Experts of a small language model: vocabulary 8192, 256 SwiGLU neurons an expert.
Below are experts of layer 10 (counted from 0) of a mixture-of-experts language model. Rows are named router (the router's row for the expert), gate (a neuron's input weights, with its number), up (a neuron's input weights, with its number) and show model dimensions 0-95. Each number is 50 + 12 x the weight over its row's rms, rounded and kept within 0 to 99.
After each expert's rows: a language model's description of what the expert responds to; "gets" lists some tokens that make up at least twice as much of what it gets as of all text. This comes from a sample of Wikipedia text that the model never trained on. Tokens count by the router's weight.

# expert 2
router:37 42 53 71 59 55 37 51 45 53 43 47 51 70 67 54 39 24 14 50 67 50 32 46 45 44 36 54 42 54 59 44 69 40 46 39 17 35 32 36 39 52 52 32 59 50 29 44 58 50 49 55 57 39 77 38 66 55 54 64 36 37 54 39 43 64 50 43 56 30 49 30 48 59 65 64 55 52 59 43 44 64 46 50 59 65 46 46 51 47 39 28 47 53 35 51
gate0:52 58 49 30 43 57 72 51 51 71 41 40 60 66 57 22 36 73 46 51 55 55 64 65 29 38 60 60 51 11 40 32 61 54 46 48 52 53 39 35 34 42 51 33 47 43 54 36 44 69 64 51 56 37 49 26 73 37 51 52 74 33 26 53 24 37 53 51 32 67 43 64 55 49 43 67 65 55 42 36 40 50 38 58 54 61 37 57 36 50 51 37 52 46 58 60
up0:45 39 35 72 49 49 66 39 48 45 47 50 32 26 27 69 52 61 41 45 57 29 48 32 57 64 48 45 50 43 65 36 11 33 61 42 51 52 65 41 34 55 37 56 44 50 53 53 67 52 70 55 44 67 40 37 37 64 53 58 40 31 47 66 44 46 77 71 56 51 81 58 64 68 50 46 66 61 59 70 42 43 70 52 37 70 53 70 48 66 23 43 34 43 40 57
gate1:49 57 35 59 50 54 64 44 41 52 55 66 49 80 48 49 49 76 69 54 49 31 44 62 45 48 36 56 54 67 50 44 67 56 34 52 47 57 59 49 56 52 65 63 57 40 79 52 48 45 48 47 50 53 29 50 37 46 59 64 27 49 34 76 43 45 40 54 71 38 61 62 46 38 76 69 49 38 59 55 69 59 51 58 17 63 38 66 54 59 51 41 54 57 30 35
up1:45 46 38 45 55 44 42 48 37 42 46 55 48 46 32 39 17 44 43 62 40 49 52 56 61 56 38 26 48 63 44 50 46 61 42 60 45 40 61 59 50 61 29 62 58 43 43 33 39 29 57 61 64 38 67 41 53 45 45 54 44 46 64 65 58 33 62 47 59 44 69 57 45 58 50 53 56 36 44 49 68 54 49 39 73 30 46 47 51 58 41 34 55 66 56 60
gate2:48 57 47 51 71 61 54 36 67 69 50 47 48 52 53 60 49 54 44 51 50 38 57 50 61 51 47 56 31 31 55 48 20 61 49 56 55 71 22 56 63 43 46 43 35 23 58 76 58 72 53 64 59 75 54 48 32 41 63 39 66 35 47 42 41 47 45 48 70 25 49 35 53 43 48 49 59 50 45 55 57 19 51 47 86 54 69 42 35 41 48 64 25 64 38 48
up2:52 66 55 48 41 32 48 49 57 37 49 60 40 64 64 58 40 49 97 63 64 69 33 39 66 49 59 55 60 44 19 68 67 37 39 48 39 51 66 65 37 53 51 54 62 53 58 74 50 55 66 55 41 47 47 73 50 40 42 49 69 37 40 52 58 43 46 59 59 63 65 44 44 47 59 53 42 57 31 59 47 49 47 55 56 54 41 67 34 44 61 60 52 55 41 55
gate3:47 57 55 58 62 45 47 48 62 46 53 60 56 49 44 38 37 34 53 52 54 52 48 64 56 28 63 45 59 54 27 73 45 66 71 46 46 45 42 55 53 65 48 49 59 41 50 49 38 52 23 56 39 58 40 67 54 40 38 44 42 63 44 28 25 64 66 48 39 15 51 54 40 57 83 45 37 54 74 46 57 47 41 47 45 56 41 42 54 46 46 41 65 67 37 37
up3:62 41 56 48 53 69 37 42 33 49 41 64 32 46 45 67 81 60 57 49 50 52 57 48 42 60 20 38 41 46 57 31 14 47 31 67 47 33 55 56 63 46 32 47 37 52 51 48 70 63 50 33 37 56 40 37 45 57 44 49 50 37 57 36 79 63 42 44 42 51 24 59 68 31 46 61 41 53 30 58 58 31 34 50 42 40 53 41 56 61 62 44 50 32 77 43
gate4:57 26 62 34 47 42 40 51 44 78 38 51 44 53 57 41 41 52 52 35 42 71 42 48 51 67 66 47 59 53 48 68 70 50 67 47 47 51 63 42 44 18 45 50 56 35 53 40 63 65 41 48 44 75 49 68 46 36 32 36 55 47 45 46 50 22 56 56 56 69 49 53 30 47 36 72 36 64 30 50 39 27 55 53 68 38 40 55 34 57 77 41 76 66 41 54
up4:74 53 53 52 66 44 52 64 52 55 58 56 64 74 55 48 43 52 56 43 33 43 52 56 62 67 62 52 69 59 62 51 44 20 41 56 72 38 59 50 45 47 51 57 46 47 43 65 82 46 54 45 64 50 58 40 38 69 50 52 35 45 45 64 34 66 55 45 67 54 62 47 30 53 45 48 58 54 38 44 69 45 57 44 71 55 47 46 65 41 54 65 52 53 47 49
It responds to: Structural tokens in tables, infoboxes and lists: pipe separators, line breaks, leading hyphens, colons after field names like Prize money.
gets: " |", "|", "\n", "-", ":", " |\n"

# expert 5
router:55 44 32 68 30 54 61 55 39 48 31 33 36 73 41 52 66 59 53 58 55 42 24 59 48 43 34 37 38 75 60 65 46 47 52 67 42 44 54 53 49 57 69 55 61 49 55 43 42 59 52 49 42 59 28 69 66 28 50 57 50 50 58 50 52 35 52 46 47 56 62 43 72 52 43 40 51 48 57 46 58 72 45 57 48 28 80 43 31 47 46 47 56 56 47 48
gate0:58 45 26 39 38 65 50 50 48 49 59 45 37 52 48 59 50 41 48 51 33 42 61 54 44 63 56 55 50 72 54 54 49 69 86 70 42 40 40 42 61 42 59 28 42 46 53 69 48 51 37 39 43 52 34 68 36 18 39 40 47 49 55 42 47 41 50 70 35 56 43 23 60 45 51 40 52 35 50 96 37 45 49 60 74 45 49 36 76 68 60 68 38 28 56 52
up0:66 78 43 47 48 52 47 54 40 60 45 63 41 27 36 29 59 32 60 51 64 41 68 35 46 56 24 53 46 68 40 62 48 66 80 40 44 32 41 62 46 57 40 52 60 43 65 48 40 32 39 55 39 55 53 55 44 34 37 53 59 51 61 34 35 27 63 53 55 49 67 43 54 50 47 36 41 40 50 52 43 35 58 34 45 59 40 66 58 63 39 33 33 39 47 66
gate1:73 68 63 41 53 56 83 34 73 50 48 30 26 36 52 48 59 46 59 44 46 47 22 46 69 50 44 50 58 47 44 72 52 37 47 44 36 60 37 47 50 40 49 54 55 65 29 55 52 47 21 48 33 50 52 63 30 40 68 57 55 74 53 61 74 49 40 50 40 58 32 44 50 49 62 32 40 52 34 39 60 70 64 60 46 40 23 53 47 44 52 38 49 39 51 38
up1:47 44 51 45 50 85 17 51 30 54 56 68 44 61 50 35 55 32 78 57 61 62 36 57 52 36 55 65 38 36 48 48 67 51 56 34 46 47 40 60 60 49 51 32 19 37 57 33 62 69 58 65 57 21 61 46 49 65 46 31 45 45 43 59 62 39 23 54 41 74 33 60 36 46 48 52 70 44 65 54 53 56 35 60 43 51 74 35 55 40 62 42 41 42 58 51
gate2:68 36 36 59 48 70 47 45 80 34 62 72 54 45 51 42 52 60 40 54 68 49 60 68 37 55 54 58 45 41 83 31 38 47 20 54 59 37 57 33 43 61 40 39 60 48 59 38 40 50 35 43 47 54 44 38 49 40 50 44 44 42 45 43 58 56 51 45 58 30 43 54 51 24 35 67 30 47 39 36 46 41 29 48 20 44 44 48 54 47 37 33 47 61 40 60
up2:54 61 70 54 45 52 58 40 44 59 41 57 94 32 48 56 57 47 68 48 42 39 39 30 64 63 46 51 34 65 47 53 44 44 53 48 41 48 43 63 47 41 53 47 50 39 37 43 62 47 51 39 56 44 44 56 52 52 55 55 42 46 45 62 42 51 44 49 63 57 66 59 55 50 44 41 38 42 60 46 57 39 41 62 69 42 33 57 32 53 27 48 50 33 62 58
gate3:19 44 59 39 64 48 56 47 61 39 75 56 61 38 51 58 59 55 47 58 40 31 48 59 38 35 64 39 49 46 36 25 56 45 37 70 59 27 57 53 53 52 60 63 51 39 52 40 29 58 57 48 28 66 56 61 63 53 63 58 51 61 60 35 42 62 66 43 57 64 51 47 54 49 53 58 50 50 28 09 54 58 49 27 57 47 33 61 38 37 44 33 46 78 53 51
up3:30 39 48 18 73 62 52 42 67 37 59 45 59 52 44 60 37 42 60 65 26 66 37 54 54 59 43 53 69 46 44 67 43 66 28 66 75 44 60 53 45 28 50 59 55 73 41 46 36 39 57 37 49 66 56 61 55 50 40 45 40 57 52 35 51 54 36 34 48 53 45 64 49 33 45 54 21 65 60 49 56 58 62 60 25 49 44 49 20 52 43 65 40 47 46 53
gate4:65 46 40 44 50 48 40 61 53 68 59 48 26 53 49 79 59 56 48 62 63 46 59 67 44 61 26 51 54 48 45 45 30 22 35 50 60 40 50 21 51 54 61 53 43 60 44 41 44 58 34 51 50 39 53 49 68 31 57 52 60 67 29 48 57 62 75 28 69 59 62 49 39 48 60 35 38 55 48 45 56 27 38 47 36 43 49 50 58 47 31 41 63 19 58 45
up4:33 60 53 48 41 53 42 77 62 63 25 41 48 51 65 62 49 55 55 46 58 54 57 42 42 36 38 38 57 42 61 65 41 38 48 57 45 40 32 45 35 60 59 67 74 55 34 56 15 54 43 67 59 56 67 60 53 56 38 56 56 61 38 35 65 67 46 36 42 79 71 45 30 46 51 55 51 37 73 35 51 58 56 49 41 50 62 40 65 40 59 48 36 55 52 38
It responds to: Function words and verb endings linking clauses in narrative prose, such as was, is, to, in, with, and endings like -ed or -ing.
gets: " of", " in", " to", " was", " for", " with"

# expert 3
router:53 55 54 45 57 34 39 46 43 45 39 42 51 62 51 60 63 86 43 46 61 56 39 31 72 43 70 26 56 40 37 53 65 46 49 21 40 60 63 58 54 42 41 29 50 77 60 46 53 48 50 38 47 43 45 62 42 63 62 39 49 50 42 57 59 32 50 55 46 57 50 55 55 46 68 55 63 69 37 76 53 40 66 45 48 57 57 60 41 53 58 60 48 71 50 49
gate0:38 44 50 62 53 54 50 47 24 67 74 63 59 42 50 44 58 43 29 44 38 44 45 38 80 66 37 63 59 39 62 57 50 60 46 65 59 57 53 40 48 49 56 62 45 33 17 54 55 60 48 47 57 66 49 51 37 64 59 79 47 33 53 48 54 45 56 64 62 46 47 39 47 52 55 48 51 50 22 70 55 30 72 45 74 47 44 52 49 58 31 38 36 36 55 36
up0:52 51 52 48 41 56 52 48 64 46 15 34 51 32 62 49 53 80 62 41 52 41 64 60 54 67 45 31 36 43 34 45 51 54 51 50 22 52 38 43 47 29 70 59 42 50 59 47 59 26 34 46 57 40 60 35 43 34 42 47 43 52 54 72 43 55 59 42 36 59 44 45 68 44 30 58 47 34 54 39 41 43 26 31 45 33 57 79 60 54 51 59 63 63 36 47
gate1:52 67 66 43 39 30 86 62 39 47 45 41 61 52 60 67 86 34 42 54 33 72 27 72 52 43 41 56 23 72 27 63 73 33 52 44 71 56 27 29 67 36 23 42 47 55 55 56 31 44 69 65 33 34 59 45 40 55 54 31 60 51 40 52 60 40 62 54 34 40 46 36 43 48 54 50 67 67 35 80 55 55 56 64 56 46 58 68 60 60 59 50 44 60 47 72
up1:39 75 40 44 72 66 78 50 72 38 66 58 39 65 53 78 52 45 21 46 51 55 62 43 94 60 55 45 44 45 63 63 58 63 40 44 56 55 40 67 57 40 47 45 67 34 53 42 44 64 59 32 55 45 63 34 48 56 54 32 56 47 65 50 61 48 51 58 60 50 45 67 50 49 40 72 44 42 66 37 37 48 52 51 57 20 33 47 47 39 46 38 64 45 39 68
gate2:31 67 55 56 63 54 49 57 27 58 73 54 38 51 62 80 50 65 40 45 61 57 55 34 41 71 40 57 53 58 82 49 43 72 32 80 54 56 61 49 53 54 53 36 55 64 49 61 34 35 48 31 33 58 59 54 52 39 42 50 52 62 43 34 43 51 47 59 47 32 54 70 48 57 53 64 47 49 66 41 52 44 34 64 53 44 44 47 70 44 66 52 63 62 75 59
up2:35 81 27 48 50 57 62 63 39 43 75 46 26 61 32 45 35 50 51 49 70 58 60 49 21 29 60 63 39 37 35 41 56 57 42 45 60 53 45 51 57 48 43 39 25 61 47 54 48 31 58 61 72 68 44 49 31 65 36 47 52 52 51 51 45 39 44 64 45 51 70 41 63 47 59 47 50 45 34 57 41 35 75 50 46 53 26 40 38 58 57 46 48 45 45 59
gate3:43 48 35 56 49 44 52 64 37 66 74 33 48 49 59 65 42 66 38 41 64 63 36 47 56 33 42 55 50 49 24 40 54 43 52 76 37 56 46 54 66 53 61 60 42 55 33 58 62 46 44 78 37 62 50 51 46 50 48 52 39 46 41 64 50 55 42 37 48 41 49 44 49 50 49 44 54 52 59 64 57 52 41 41 48 44 54 30 38 44 54 64 38 40 61 65
up3:51 50 51 53 67 60 48 51 31 47 64 27 67 58 58 83 71 48 43 60 54 40 44 60 50 40 62 30 42 46 42 34 53 49 71 60 41 53 32 70 64 44 48 33 40 44 24 39 64 63 32 56 69 40 55 70 43 72 54 53 53 53 35 62 67 53 51 35 54 50 40 48 61 36 42 60 73 80 47 40 56 56 28 18 76 47 40 41 49 29 59 41 61 33 60 46
gate4:47 55 44 49 56 42 44 59 33 59 61 55 63 36 42 59 50 50 32 49 59 45 49 30 31 48 72 40 65 58 57 57 30 63 37 57 85 38 57 57 52 38 42 57 42 35 49 64 68 54 38 43 67 43 64 51 62 64 54 30 41 55 63 43 54 61 25 43 52 41 64 62 80 51 39 38 26 42 23 44 44 58 44 48 46 53 59 51 25 55 47 48 65 46 40 58
up4:30 39 58 44 37 43 47 48 35 60 65 65 53 57 45 55 61 48 32 50 53 46 46 56 54 54 40 50 46 74 35 58 27 83 68 24 77 58 42 50 75 61 56 72 50 39 49 46 59 76 30 59 46 41 37 48 42 57 54 53 36 65 37 53 77 56 49 45 40 53 47 63 44 57 51 42 51 27 51 86 52 54 55 50 73 62 70 36 53 25 50 48 26 66 31 35
It responds to: Spaces, brackets, dashes and periods in tables, scores, dates and statistics, such as (4 E), 25–23, and spaces before years.
gets: " ", ".", " (", "–", " \"", ".\n\n"

# expert 12
router:27 49 59 49 56 35 58 53 40 53 61 42 54 46 33 57 38 56 59 63 48 69 41 43 24 38 65 64 30 40 67 27 56 39 64 41 62 38 64 65 52 58 52 44 62 33 50 60 84 47 43 74 44 44 51 43 44 69 46 31 50 62 52 54 51 45 41 57 75 48 44 43 43 76 54 57 25 41 55 49 52 39 58 63 33 46 44 62 60 68 51 61 38 57 37 54
gate0:40 65 49 41 44 58 46 35 41 54 65 18 57 50 43 82 49 25 56 26 51 48 52 67 29 34 55 31 49 44 38 62 56 36 50 52 54 41 25 33 46 36 68 55 49 39 52 63 60 45 34 50 55 50 57 71 10 70 43 38 61 63 58 68 42 47 51 48 62 50 48 51 57 41 47 58 65 41 68 57 53 53 55 73 50 69 39 43 38 47 50 27 47 46 53 56
up0:65 56 72 49 74 45 46 52 54 43 62 60 33 51 45 39 53 62 57 64 61 43 17 67 53 43 46 62 48 52 44 47 42 51 52 58 99 59 49 37 62 78 37 48 37 45 51 44 32 34 46 34 56 50 48 67 39 66 54 60 55 62 38 38 47 68 59 39 53 40 64 44 49 65 43 54 65 61 38 47 76 26 30 82 75 49 34 38 64 47 25 54 35 63 57 46
gate1:59 73 56 79 54 61 72 52 40 47 45 36 57 40 51 60 45 58 45 46 32 37 49 43 55 41 59 48 61 64 30 58 41 58 42 67 50 29 42 43 41 49 54 61 56 65 38 63 19 63 67 68 34 32 38 46 29 42 45 53 49 43 61 52 44 57 35 42 57 48 44 76 39 31 44 48 66 42 41 39 47 57 47 32 43 47 41 56 38 49 42 50 46 48 37 56
up1:44 41 44 32 40 48 64 61 69 50 90 59 44 62 33 46 32 50 54 56 53 53 78 54 45 41 58 70 56 54 52 29 63 47 38 53 62 51 76 34 44 43 63 44 40 42 53 28 53 59 43 39 36 48 47 64 58 50 46 38 46 40 59 33 54 42 44 46 45 64 63 42 35 40 62 47 51 66 55 50 38 61 51 39 59 34 63 57 45 57 54 57 44 55 38 33
gate2:56 46 44 58 40 39 39 58 28 40 70 48 57 60 72 43 59 35 41 64 42 50 40 74 45 40 61 58 59 51 68 45 39 45 66 19 53 77 51 36 54 54 67 60 46 66 20 53 60 50 51 56 54 54 26 58 53 47 72 32 48 44 51 66 52 44 53 43 53 35 53 72 49 60 42 55 71 58 32 33 45 47 50 29 41 33 55 47 51 61 35 62 42 45 67 50
up2:51 38 53 37 52 52 56 34 61 51 32 47 65 24 63 67 41 69 50 48 38 41 80 67 52 55 46 53 56 58 22 56 41 42 45 37 52 47 39 58 54 51 44 48 44 61 49 55 50 58 68 40 50 73 56 45 50 66 45 54 41 59 52 45 47 30 60 54 51 58 73 63 60 51 41 80 51 56 52 64 63 46 20 39 51 44 46 40 36 51 71 48 54 49 42 50
gate3:42 35 63 49 56 45 41 55 59 55 52 48 37 67 49 50 37 50 55 56 43 46 35 36 67 36 70 39 76 34 54 49 55 68 40 52 50 55 44 44 50 61 54 58 84 51 49 53 49 46 53 42 37 52 36 73 54 51 47 47 49 55 51 55 35 47 36 49 36 39 00 51 26 44 53 52 56 45 64 50 49 61 40 68 49 70 32 46 38 45 57 29 48 46 53 46
up3:60 49 60 56 35 35 43 38 44 42 73 60 70 37 60 52 34 68 48 58 35 56 44 50 46 44 51 58 55 59 49 43 63 53 44 30 66 58 41 23 60 35 46 40 40 53 48 63 40 52 62 23 24 67 49 45 63 51 35 41 44 56 50 51 56 55 33 64 46 62 33 51 70 69 63 57 30 27 43 64 33 42 56 50 52 55 35 32 37 79 51 60 58 52 49 73
gate4:58 39 52 72 42 40 49 40 70 28 41 55 46 65 42 47 49 44 39 64 44 17 36 73 60 37 58 36 62 48 38 49 54 47 54 29 44 41 36 35 47 58 60 41 58 41 47 22 44 50 29 42 54 41 54 46 56 83 38 67 56 44 72 46 63 54 48 46 28 47 47 50 35 57 36 50 55 66 46 50 58 64 47 69 36 45 66 52 75 59 22 45 47 51 61 34
up4:52 51 52 25 36 63 34 39 52 46 56 64 43 52 62 58 44 37 44 40 33 38 55 62 33 47 56 30 58 44 55 45 66 43 32 48 53 46 35 35 40 47 56 44 33 41 35 39 53 58 58 41 45 61 53 38 39 48 60 50 45 45 54 30 45 77 38 69 50 61 54 74 24 63 33 46 29 28 41 64 42 20 59 38 49 71 27 80 46 19 51 44 38 45 46 36
It responds to: Commas, and, semicolons and parentheses separating names, dates and places in lists, e.g. June 6, 1991 or St. Louis, Missouri.
gets: ",", " and", ")", ";", "),", "\n"

# expert 4
router:50 46 59 59 69 45 40 36 64 46 44 55 51 26 52 41 42 49 56 47 60 55 64 69 55 62 74 45 34 43 41 72 44 44 43 76 53 43 52 42 66 43 46 59 56 67 71 66 25 60 49 53 63 40 58 36 56 53 45 33 53 47 58 62 66 56 43 41 57 59 39 76 57 67 64 47 60 41 42 52 26 44 51 64 55 41 31 66 46 61 45 58 68 57 50 40
gate0:72 73 57 60 73 67 80 49 46 72 51 34 37 52 59 63 54 59 37 46 42 36 45 59 59 48 50 56 42 54 49 47 43 65 45 32 34 44 36 42 49 47 50 47 56 62 44 46 67 49 49 51 54 75 27 38 36 50 62 35 68 32 43 51 57 46 52 43 34 53 46 42 41 34 42 47 40 50 35 34 46 65 76 49 60 59 60 49 52 41 64 46 37 71 33 60
up0:54 45 49 53 53 25 53 28 62 41 70 71 40 34 65 51 62 42 69 69 34 73 53 43 52 53 51 64 44 37 34 24 52 73 45 15 72 59 41 39 50 63 46 38 53 36 36 34 54 45 23 58 33 61 77 55 62 42 65 43 37 55 41 45 57 63 38 57 48 55 44 66 47 34 48 34 56 53 38 59 67 48 32 59 56 53 51 51 50 47 51 51 50 65 47 61
gate1:52 37 60 29 56 43 54 62 37 55 68 40 54 58 49 40 70 42 41 40 45 26 19 61 55 26 48 41 72 38 54 57 36 74 69 61 63 37 51 50 56 49 43 44 54 21 66 30 55 46 60 45 26 65 21 48 67 61 55 53 48 30 67 47 55 42 23 53 40 62 46 46 55 55 39 57 46 30 45 59 54 33 48 33 49 56 74 45 30 42 56 30 30 55 50 57
up1:38 39 51 58 52 44 60 66 50 58 79 52 53 55 48 48 46 70 43 48 58 57 46 51 46 63 37 37 64 57 43 36 22 59 42 45 53 66 48 52 91 34 54 50 46 50 44 56 47 46 31 58 62 50 62 40 37 56 69 13 53 57 47 62 30 53 60 26 53 30 46 55 38 53 47 32 62 36 25 75 53 30 44 57 32 51 40 43 55 43 40 42 33 64 43 48
gate2:31 49 47 47 49 32 57 54 72 43 65 69 48 56 52 35 65 55 56 52 49 45 49 62 47 44 64 40 54 45 59 49 36 42 47 44 44 52 64 68 53 48 42 58 63 38 27 59 61 58 54 46 54 66 44 49 46 51 47 27 54 46 53 60 50 53 44 54 42 51 56 53 33 48 57 42 47 48 59 63 39 42 46 66 61 54 59 59 47 44 55 46 46 69 52 58
up2:69 65 33 47 47 38 41 66 52 76 40 55 71 60 51 51 63 61 66 67 48 31 46 32 57 35 34 37 44 38 56 31 61 49 48 49 53 38 47 37 37 32 28 41 49 50 31 52 50 40 76 71 40 45 45 52 27 45 54 55 61 53 58 65 53 61 53 53 52 42 65 51 35 53 47 61 32 61 68 33 31 24 51 27 39 44 52 70 67 73 63 29 24 60 56 54
gate3:80 68 60 55 27 41 57 44 42 58 53 38 52 43 51 67 27 61 50 50 35 53 59 47 45 38 44 13 27 48 32 58 58 44 32 57 61 48 55 44 37 52 50 36 57 55 42 54 45 84 55 45 42 40 53 42 32 62 30 53 56 39 73 62 59 50 65 66 57 57 57 48 42 59 47 49 53 56 53 39 42 65 67 39 44 68 59 48 50 34 44 67 66 62 63 34
up3:40 34 61 44 44 51 53 38 46 69 46 41 37 54 42 62 39 50 62 32 46 50 62 30 46 53 31 41 38 30 44 42 26 55 44 56 61 43 51 33 51 64 55 51 65 68 48 41 58 29 45 57 64 73 45 83 49 52 57 42 57 56 53 55 60 46 28 32 73 73 40 57 51 73 50 34 42 40 32 32 58 67 51 50 70 46 53 25 43 47 71 48 55 52 57 46
gate4:57 70 52 51 53 58 25 75 66 69 57 60 69 40 35 77 34 56 41 29 52 44 51 37 41 43 51 69 52 37 48 64 48 32 30 50 72 34 43 43 47 50 39 64 51 54 44 71 31 37 47 36 48 30 47 65 41 41 33 26 44 68 36 64 52 49 46 34 44 62 55 51 44 51 46 49 57 76 51 61 50 56 50 54 60 65 42 50 62 66 46 54 53 47 53 66
up4:46 61 60 46 25 53 41 60 48 57 46 52 54 51 41 52 26 54 54 27 30 38 66 55 51 39 42 42 52 39 52 39 60 49 53 45 81 37 51 41 58 48 44 43 49 48 23 63 33 56 65 69 41 47 52 46 69 33 54 46 54 71 56 58 52 51 44 48 28 40 58 55 58 38 57 35 34 47 46 79 38 40 61 60 33 50 33 41 55 67 42 60 48 37 51 43
It responds to: Determiners and subject pronouns starting noun phrases or clauses, mostly the, a, The, his, he, often after of or in.
gets: " the", " a", " The", "'s", "The", " his"

# expert 10
router:50 35 51 62 66 59 61 54 59 67 51 64 36 46 63 51 72 56 41 56 43 45 56 57 46 55 41 63 57 59 37 60 70 78 62 80 59 63 31 56 50 67 59 89 54 58 45 48 57 31 48 51 38 36 32 54 41 54 59 49 56 58 54 57 35 64 46 66 36 71 62 59 51 63 36 53 56 60 49 30 45 43 54 55 48 54 38 37 36 55 74 51 69 27 58 32
gate0:45 48 62 23 54 32 54 57 27 47 64 38 41 30 76 52 37 44 50 65 42 29 46 58 47 68 41 82 51 49 25 37 61 43 55 59 45 36 78 39 57 34 47 47 72 64 71 53 68 45 42 48 71 34 41 43 38 54 29 46 55 45 50 53 56 49 60 49 62 49 64 64 67 68 49 43 47 61 44 55 40 61 41 29 50 65 63 59 51 57 70 49 39 62 48 38
up0:57 58 47 60 40 40 39 63 30 35 47 60 42 46 44 40 38 47 47 57 47 38 52 45 53 37 48 49 47 53 39 45 56 54 58 54 40 46 41 48 61 87 73 52 41 54 53 41 57 36 80 61 44 54 57 46 65 66 46 43 50 83 43 39 32 36 58 41 58 57 45 48 46 38 58 69 40 69 56 57 71 52 49 55 45 49 35 69 35 55 33 50 42 55 62 56
gate1:50 34 52 73 48 60 65 62 35 63 47 44 55 48 42 42 47 55 67 37 44 42 49 53 53 19 37 34 71 27 38 57 34 53 72 31 48 39 49 63 51 63 48 42 41 48 43 67 52 43 42 67 38 42 31 66 47 26 61 53 52 52 62 46 54 76 50 29 61 44 61 51 36 44 39 52 44 46 45 21 37 60 64 59 46 52 39 34 42 53 46 75 59 50 56 36
up1:55 67 57 62 59 27 56 59 46 72 30 61 74 51 35 36 43 42 33 36 70 34 43 57 38 53 49 56 68 48 65 57 71 56 44 62 54 60 34 66 42 57 60 49 45 47 56 42 58 83 39 42 46 54 35 39 51 45 41 57 53 51 50 50 41 59 63 75 53 51 45 43 73 45 48 49 55 62 63 18 47 54 71 34 59 49 53 58 45 36 34 47 48 62 78 64
gate2:56 32 54 30 59 55 55 45 46 35 50 35 52 59 59 53 20 63 43 55 37 51 20 62 48 33 30 64 42 40 31 52 35 70 45 66 46 54 39 46 63 63 44 47 69 35 50 36 39 29 42 45 73 38 45 37 43 73 42 60 49 54 59 73 66 51 39 52 52 49 43 36 54 68 38 33 23 68 72 40 57 50 62 66 58 57 24 62 45 53 46 45 75 47 62 52
up2:55 60 70 72 37 40 57 48 39 53 50 68 35 44 63 44 55 50 30 42 39 43 50 52 49 63 42 44 65 56 83 56 59 52 46 44 71 48 71 67 24 42 69 41 58 50 52 50 62 54 68 56 57 62 48 65 59 51 74 46 63 34 52 42 51 55 52 62 29 43 53 41 50 41 50 48 34 52 70 39 43 54 62 43 51 65 60 55 61 55 43 58 31 49 57 43
gate3:55 37 53 55 49 50 57 38 63 40 48 37 61 54 47 36 56 40 37 55 49 34 57 37 49 49 61 53 56 53 58 49 46 47 40 35 27 45 56 58 37 31 33 51 72 61 58 34 44 55 40 50 54 22 52 55 57 63 60 55 49 61 40 45 48 20 75 36 41 60 38 52 47 68 53 51 50 29 31 48 46 47 57 50 49 42 61 27 53 36 51 42 64 53 22 46
up3:41 66 37 54 48 42 42 39 60 76 43 56 42 46 34 43 43 73 36 65 57 45 47 51 61 63 72 46 36 60 33 61 67 47 31 45 44 77 65 78 49 54 54 60 59 51 58 61 51 53 54 32 62 51 49 58 40 38 57 53 50 47 67 27 67 44 40 65 49 89 32 46 67 38 33 22 49 64 29 50 64 69 49 56 64 49 30 40 54 44 36 42 40 40 62 38
gate4:79 45 49 55 31 51 64 55 60 42 68 66 53 49 52 38 62 42 61 54 43 53 43 67 52 62 69 61 49 70 67 56 51 31 45 40 77 40 58 57 45 39 52 63 34 55 59 55 49 58 50 49 47 62 42 41 64 27 25 27 39 54 47 46 38 50 36 58 60 47 34 69 52 73 54 37 44 33 68 73 63 55 42 53 62 27 37 44 48 53 53 49 27 53 59 78
up4:29 51 51 41 55 69 51 53 39 64 49 59 40 34 61 64 67 61 62 50 61 50 51 44 39 58 45 35 87 50 35 58 36 54 60 47 36 65 56 44 47 57 26 36 51 61 52 38 48 44 59 42 29 46 56 58 31 58 52 58 59 50 47 80 47 41 51 68 40 53 61 43 53 64 47 51 34 39 42 56 45 61 74 45 38 60 57 53 61 64 61 55 49 37 36 59
It responds to: Digits and number pieces in years, populations, statistics and tables, such as 201 plus 0, 700, 51.5.
gets: "1", "0", "2", "3", "4", "6"